Below are experts of layer 2 (counted from 0) of a mixture-of-experts language model. Rows are named router (the router's row for the expert), gate (a neuron's input weights, with its number), up (a neuron's input weights, with its number), down (a neuron's output weights, with its number) and show model dimensions 384-447. Each number is 50 + 12 x the weight over its row's rms, rounded and kept within 0 to 99.
Before each expert's rows: "mostly gets" lists some tokens that are sent to it at least half of the time. This comes from a sample of Wikipedia text that the model never trained on.

# expert 5
mostly gets: "u", " de", " m", "us", " /", " \""
router:36 45 30 42 72 46 44 34 66 20 32 63 53 65 33 53 54 59 56 46 58 36 59 49 46 61 44 38 34 29 51 60 48 46 62 35 48 59 48 34 41 68 60 62 65 48 54 55 47 43 40 48 23 52 65 54 41 79 60 56 30 67 38 53
gate0:41 80 40 56 65 44 36 46 49 45 62 60 63 50 76 51 46 49 71 62 35 57 46 64 46 44 46 37 55 64 54 45 40 66 31 48 48 50 61 59 52 48 52 59 44 42 39 47 29 42 62 39 39 50 42 68 51 48 64 47 60 28 57 58
up0:45 35 65 55 59 23 36 53 49 34 33 49 60 68 33 74 49 52 55 46 50 69 58 25 47 54 40 33 73 60 50 58 59 49 54 53 68 53 52 33 45 39 42 45 52 79 45 56 29 48 65 83 43 51 60 43 69 45 66 88 56 44 46 47
down0:42 54 59 48 50 55 52 57 40 49 46 32 62 46 62 56 42 54 47 51 51 53 51 49 28 37 65 48 63 47 53 36 50 37 38 49 55 41 24 43 75 46 59 50 58 40 59 59 48 60 45 57 46 56 53 18 58 59 44 59 56 49 67 61
gate1:57 45 51 39 54 75 49 64 51 42 66 52 37 57 63 57 65 73 44 45 64 54 45 37 34 60 35 41 61 47 49 51 49 57 55 46 50 50 40 31 36 52 57 46 30 56 49 69 28 56 53 69 70 25 50 68 54 54 66 32 44 53 46 22
up1:62 53 67 54 49 38 77 35 49 54 50 59 56 65 47 36 51 53 49 64 50 64 29 58 66 51 44 58 20 62 31 48 78 74 40 55 65 45 40 29 55 49 52 44 65 62 48 66 43 67 53 50 20 54 43 35 67 61 55 47 39 39 49 64
down1:60 62 47 48 56 44 39 74 71 60 37 61 38 42 37 65 59 57 73 51 55 57 78 49 44 50 34 49 54 47 36 46 61 43 52 52 47 65 42 40 64 41 59 47 39 57 62 56 47 61 51 55 40 56 65 57 55 36 37 56 42 25 59 39
gate2:54 52 48 44 60 57 41 51 70 46 26 41 48 47 47 66 47 54 55 37 50 47 45 56 37 53 48 43 43 50 33 52 71 48 17 68 44 44 57 52 62 56 72 59 67 36 51 56 57 44 56 66 53 43 62 50 40 41 41 32 62 37 38 30
up2:61 66 48 54 65 37 65 37 53 30 45 67 18 33 55 36 46 52 69 65 44 90 33 54 66 57 57 64 56 46 39 49 54 52 48 35 60 61 24 33 38 42 48 52 42 49 45 63 61 59 49 54 65 64 49 46 48 35 32 56 51 75 62 66
down2:53 46 65 37 55 52 55 44 57 52 46 56 35 48 55 45 52 62 63 50 54 59 44 61 54 47 66 55 42 48 13 51 43 47 70 71 41 57 47 51 50 51 54 43 52 49 47 62 25 49 48 53 18 44 43 58 35 51 36 34 42 59 65 30
gate3:59 46 52 61 59 48 49 73 56 54 41 38 44 54 39 30 60 45 50 44 64 47 28 45 58 40 45 66 69 62 41 74 46 41 51 23 70 48 62 62 69 61 59 57 32 64 61 42 53 50 52 51 49 62 62 48 36 26 55 47 30 36 35 43
up3:56 57 41 47 81 35 57 62 49 53 55 45 36 79 63 44 49 51 37 37 60 43 46 53 42 26 51 50 77 22 37 45 50 44 58 34 62 70 75 77 52 37 49 53 37 43 43 64 67 70 40 24 46 57 62 53 40 42 38 49 42 46 58 16
down3:46 59 62 61 39 48 45 85 48 51 46 69 64 52 32 66 45 42 31 54 55 31 60 47 69 58 50 46 18 54 50 43 37 51 52 62 47 41 43 49 47 47 46 48 53 51 34 44 54 41 66 56 57 55 39 64 48 46 28 51 58 29 40 47
gate4:37 46 51 54 42 72 54 45 35 40 34 62 61 44 72 42 43 46 43 47 57 63 50 59 70 45 53 56 55 53 51 41 44 45 61 50 39 60 60 48 48 60 51 56 52 50 44 58 69 69 49 61 67 55 50 39 41 36 61 51 56 52 56 49
up4:34 52 52 45 66 16 63 82 41 66 48 38 64 56 43 42 62 39 63 42 41 30 49 43 33 48 17 57 39 59 47 57 48 46 46 57 43 42 66 74 34 51 44 53 31 64 67 46 45 44 60 47 49 43 36 66 52 48 48 50 50 35 44 59
down4:46 42 63 49 47 40 49 60 43 42 54 61 34 45 52 40 46 48 69 59 65 61 30 46 50 50 54 43 56 59 60 33 58 79 62 49 59 61 61 61 66 52 22 26 29 65 39 67 37 58 60 41 37 39 33 26 24 59 60 49 39 43 67 51

# expert 2
mostly gets: " also", " has", " more", " some", " the", " John"
router:51 57 56 50 64 50 41 34 68 30 48 72 53 49 35 42 44 51 45 56 50 50 60 47 47 62 47 32 28 21 54 42 49 44 40 46 51 52 57 40 39 58 78 50 70 59 68 39 44 45 35 49 22 58 66 50 51 67 59 55 28 59 46 61
gate0:31 44 59 50 49 55 53 43 23 48 49 49 57 56 39 46 45 46 28 38 64 52 48 46 58 55 51 56 47 40 35 83 49 44 45 60 50 45 56 37 51 49 68 53 34 63 39 63 20 42 53 54 60 57 40 48 42 59 42 56 66 29 51 56
up0:39 37 64 65 47 31 70 42 43 32 41 25 59 45 72 22 54 66 32 24 39 63 36 78 42 59 43 44 71 48 38 42 60 66 38 49 53 41 66 44 58 54 38 25 52 50 61 43 39 32 59 53 43 58 47 29 59 23 44 43 74 57 45 52
down0:61 48 58 56 45 46 83 62 37 66 40 30 37 51 66 50 57 35 43 46 51 37 45 44 47 49 76 42 33 47 37 49 45 46 40 65 50 64 41 62 58 64 54 44 48 34 44 46 50 61 71 55 64 53 70 57 45 20 64 64 60 42 52 52
gate1:71 47 57 43 71 39 51 44 39 72 47 45 33 55 50 70 43 59 41 64 52 33 34 50 39 56 56 66 56 49 44 66 70 48 53 69 46 54 38 48 71 67 44 55 56 47 56 49 27 36 85 34 46 60 36 66 41 56 37 47 51 52 62 50
up1:37 34 54 62 46 42 63 49 45 34 43 54 18 44 56 57 49 63 52 30 54 42 63 56 70 49 53 44 49 68 65 64 35 33 38 50 73 44 81 58 64 67 58 40 49 48 44 27 40 36 58 49 52 33 56 63 56 60 39 48 36 43 58 57
down1:28 68 56 55 32 57 56 40 53 61 27 44 46 45 52 84 48 45 45 41 50 53 43 49 53 31 66 49 76 60 43 57 51 51 57 50 49 54 36 69 43 66 38 64 59 52 46 55 57 64 52 62 68 59 57 43 36 61 54 50 57 36 52 57
gate2:55 58 67 50 64 58 60 56 51 46 52 54 30 53 53 52 50 31 49 46 65 49 48 45 36 65 42 43 74 43 36 48 53 52 30 51 46 54 49 39 68 25 50 33 54 60 45 56 37 47 68 55 52 41 53 54 42 41 60 43 69 49 36 54
up2:53 69 37 35 27 56 48 57 49 48 55 41 31 38 44 30 58 50 22 46 49 71 48 63 43 49 51 71 40 47 56 62 56 66 48 50 44 52 58 42 53 65 44 77 47 48 57 42 44 39 42 58 31 53 33 52 48 40 50 80 38 63 55 44
down2:79 52 52 40 49 57 35 69 59 41 37 70 27 66 36 59 65 60 33 39 61 52 45 49 34 54 43 63 63 51 26 47 30 51 51 54 57 42 48 43 51 46 47 42 57 27 40 46 39 35 43 52 55 46 46 66 59 64 35 32 66 48 63 42
gate3:37 40 29 63 47 40 41 27 62 55 41 44 51 40 57 55 34 61 40 52 38 63 66 65 34 35 64 68 48 34 53 56 37 70 61 50 51 53 54 60 54 56 57 40 54 60 39 60 44 58 64 58 58 34 37 21 50 49 40 45 59 57 52 57
up3:75 51 45 50 58 56 45 49 53 54 56 50 61 33 52 50 51 61 61 50 48 41 65 34 49 36 62 58 56 62 37 59 48 53 65 42 49 35 60 50 27 53 58 39 52 61 40 64 48 57 50 52 45 46 50 41 45 55 39 76 70 59 36 60
down3:44 68 64 58 37 40 39 61 43 30 43 32 53 50 65 44 42 38 27 40 38 46 43 62 45 59 59 45 55 40 60 47 62 40 65 69 45 40 57 36 54 37 44 30 37 47 48 61 63 37 52 52 31 59 64 50 52 54 41 32 46 23 45 46
gate4:54 59 69 51 47 50 38 72 72 51 46 48 62 40 55 36 51 49 61 54 44 75 39 50 50 47 44 36 48 72 65 62 48 45 27 43 47 39 41 64 15 36 55 49 48 37 37 53 50 59 49 41 49 37 47 37 66 55 30 49 19 44 59 38
up4:53 36 65 51 58 50 29 44 43 55 42 49 40 51 72 48 34 55 40 43 54 46 61 51 72 56 53 51 39 22 58 37 50 47 33 47 63 53 63 43 52 58 75 61 43 57 66 52 50 66 65 43 29 43 41 53 42 55 59 72 50 76 51 74
down4:63 36 45 62 67 54 36 70 46 52 59 39 37 73 68 61 60 58 58 54 57 65 55 53 50 42 26 54 28 45 49 41 54 60 76 45 36 48 48 38 36 44 48 57 58 50 48 39 55 27 68 50 36 60 60 60 49 71 82 34 42 54 34 36

# expert 1
mostly gets: " a", ".", " the", " The", " his", "The"
router:49 51 37 43 54 47 72 15 59 46 41 42 57 68 52 49 60 49 54 43 39 43 68 37 35 70 46 31 51 48 49 64 36 37 53 64 45 50 56 43 44 42 51 37 59 69 70 62 47 38 32 55 36 35 28 57 54 77 65 44 30 48 40 37
gate0:59 64 64 61 61 40 59 60 35 52 34 43 75 46 31 53 40 49 53 60 48 45 28 31 57 75 65 61 64 55 44 52 47 43 44 49 58 77 55 53 48 44 64 47 63 39 58 43 57 68 48 14 38 45 55 61 44 59 56 72 21 64 58 35
up0:32 52 66 55 64 83 52 49 64 54 54 48 44 49 55 69 35 54 72 55 63 47 49 54 50 40 72 44 39 70 64 48 58 58 59 54 44 32 34 52 47 58 65 45 46 46 53 46 40 47 52 58 48 81 55 46 41 51 58 40 69 48 42 56
down0:48 27 50 38 48 61 38 55 71 61 42 49 47 33 37 51 63 42 65 53 63 67 67 58 36 42 72 40 59 63 42 33 36 38 65 50 59 57 58 42 55 43 34 48 62 22 69 43 41 24 43 51 54 65 47 55 64 48 44 57 60 58 42 73
gate1:19 53 62 65 66 81 33 43 48 35 41 39 40 56 77 68 48 43 39 71 53 29 64 52 40 52 51 63 56 50 50 30 49 61 55 38 33 42 45 33 52 76 61 56 44 63 38 60 36 48 30 36 48 58 71 71 45 53 34 65 39 36 28 36
up1:67 58 41 44 62 30 68 54 35 55 47 59 39 32 49 59 32 65 82 46 55 57 39 67 73 35 48 32 43 38 31 64 59 46 41 35 54 60 49 63 64 32 26 26 56 29 40 37 54 60 60 69 54 30 27 30 48 77 50 41 41 68 55 58
down1:48 48 40 42 53 65 61 21 63 37 31 74 52 67 58 66 36 54 46 44 37 48 51 65 47 34 55 27 57 60 51 66 56 48 58 41 64 58 47 44 57 39 48 69 71 50 38 46 53 69 29 39 47 55 36 22 26 76 64 55 52 67 48 72
gate2:37 61 55 36 42 63 41 44 63 28 33 58 57 40 61 51 60 42 58 65 78 51 50 51 50 34 47 58 73 62 56 35 41 58 57 42 07 28 69 75 70 50 40 38 66 51 46 56 42 61 35 30 56 53 44 48 16 23 41 59 68 48 55 47
up2:49 76 81 36 66 51 56 48 75 46 55 35 60 42 46 54 57 25 47 47 54 61 70 56 41 47 36 50 58 37 55 46 40 47 57 44 28 40 52 64 53 48 55 34 68 50 60 75 57 46 59 11 50 39 33 62 58 55 46 58 58 55 39 71
down2:56 43 55 52 48 56 48 76 51 43 61 45 34 31 47 51 66 55 61 34 59 62 43 48 35 68 75 34 45 39 35 38 34 46 32 61 70 42 28 26 50 53 37 67 58 62 63 22 42 33 59 47 54 36 51 40 52 64 33 49 60 31 37 69
gate3:42 50 57 65 63 54 59 55 38 44 64 62 50 54 41 63 44 63 47 78 57 50 33 56 67 40 69 51 53 47 48 43 49 39 48 21 37 46 70 37 28 55 48 55 40 47 51 32 52 60 35 44 46 33 57 56 46 43 54 47 70 50 66 46
up3:42 61 66 46 31 51 32 55 68 42 53 39 34 33 70 56 53 31 66 28 40 56 50 58 27 47 49 66 51 42 52 50 27 52 54 56 37 54 49 55 78 55 58 71 58 41 43 64 52 45 36 43 45 55 53 54 57 54 34 72 70 49 48 60
down3:43 56 34 48 48 55 47 41 47 32 30 34 41 35 52 67 39 51 42 26 62 36 49 55 38 61 50 69 69 42 48 37 45 47 47 50 47 42 40 53 24 71 74 39 54 43 59 51 41 53 40 63 59 46 62 26 48 50 64 43 37 47 52 41
gate4:51 63 44 54 72 59 63 57 38 24 61 50 48 57 64 41 19 44 39 71 75 30 42 63 61 38 58 57 39 36 44 61 54 57 57 43 33 40 69 39 33 65 40 62 54 59 47 51 40 39 72 54 56 68 76 33 68 27 52 37 26 45 55 70
up4:59 51 52 39 44 46 55 43 63 36 72 61 67 47 44 30 51 35 28 56 43 60 43 55 33 41 39 40 62 57 62 73 54 57 61 52 62 44 49 71 57 43 39 46 52 63 45 50 68 54 46 65 49 41 24 39 51 42 45 49 49 76 44 65
down4:50 64 35 47 39 51 62 65 68 60 30 50 55 38 55 39 43 51 48 54 37 55 57 60 32 67 50 33 57 70 58 51 39 45 64 32 56 46 34 55 49 52 41 59 45 63 52 51 61 58 53 42 38 39 21 49 69 49 42 50 45 67 60 64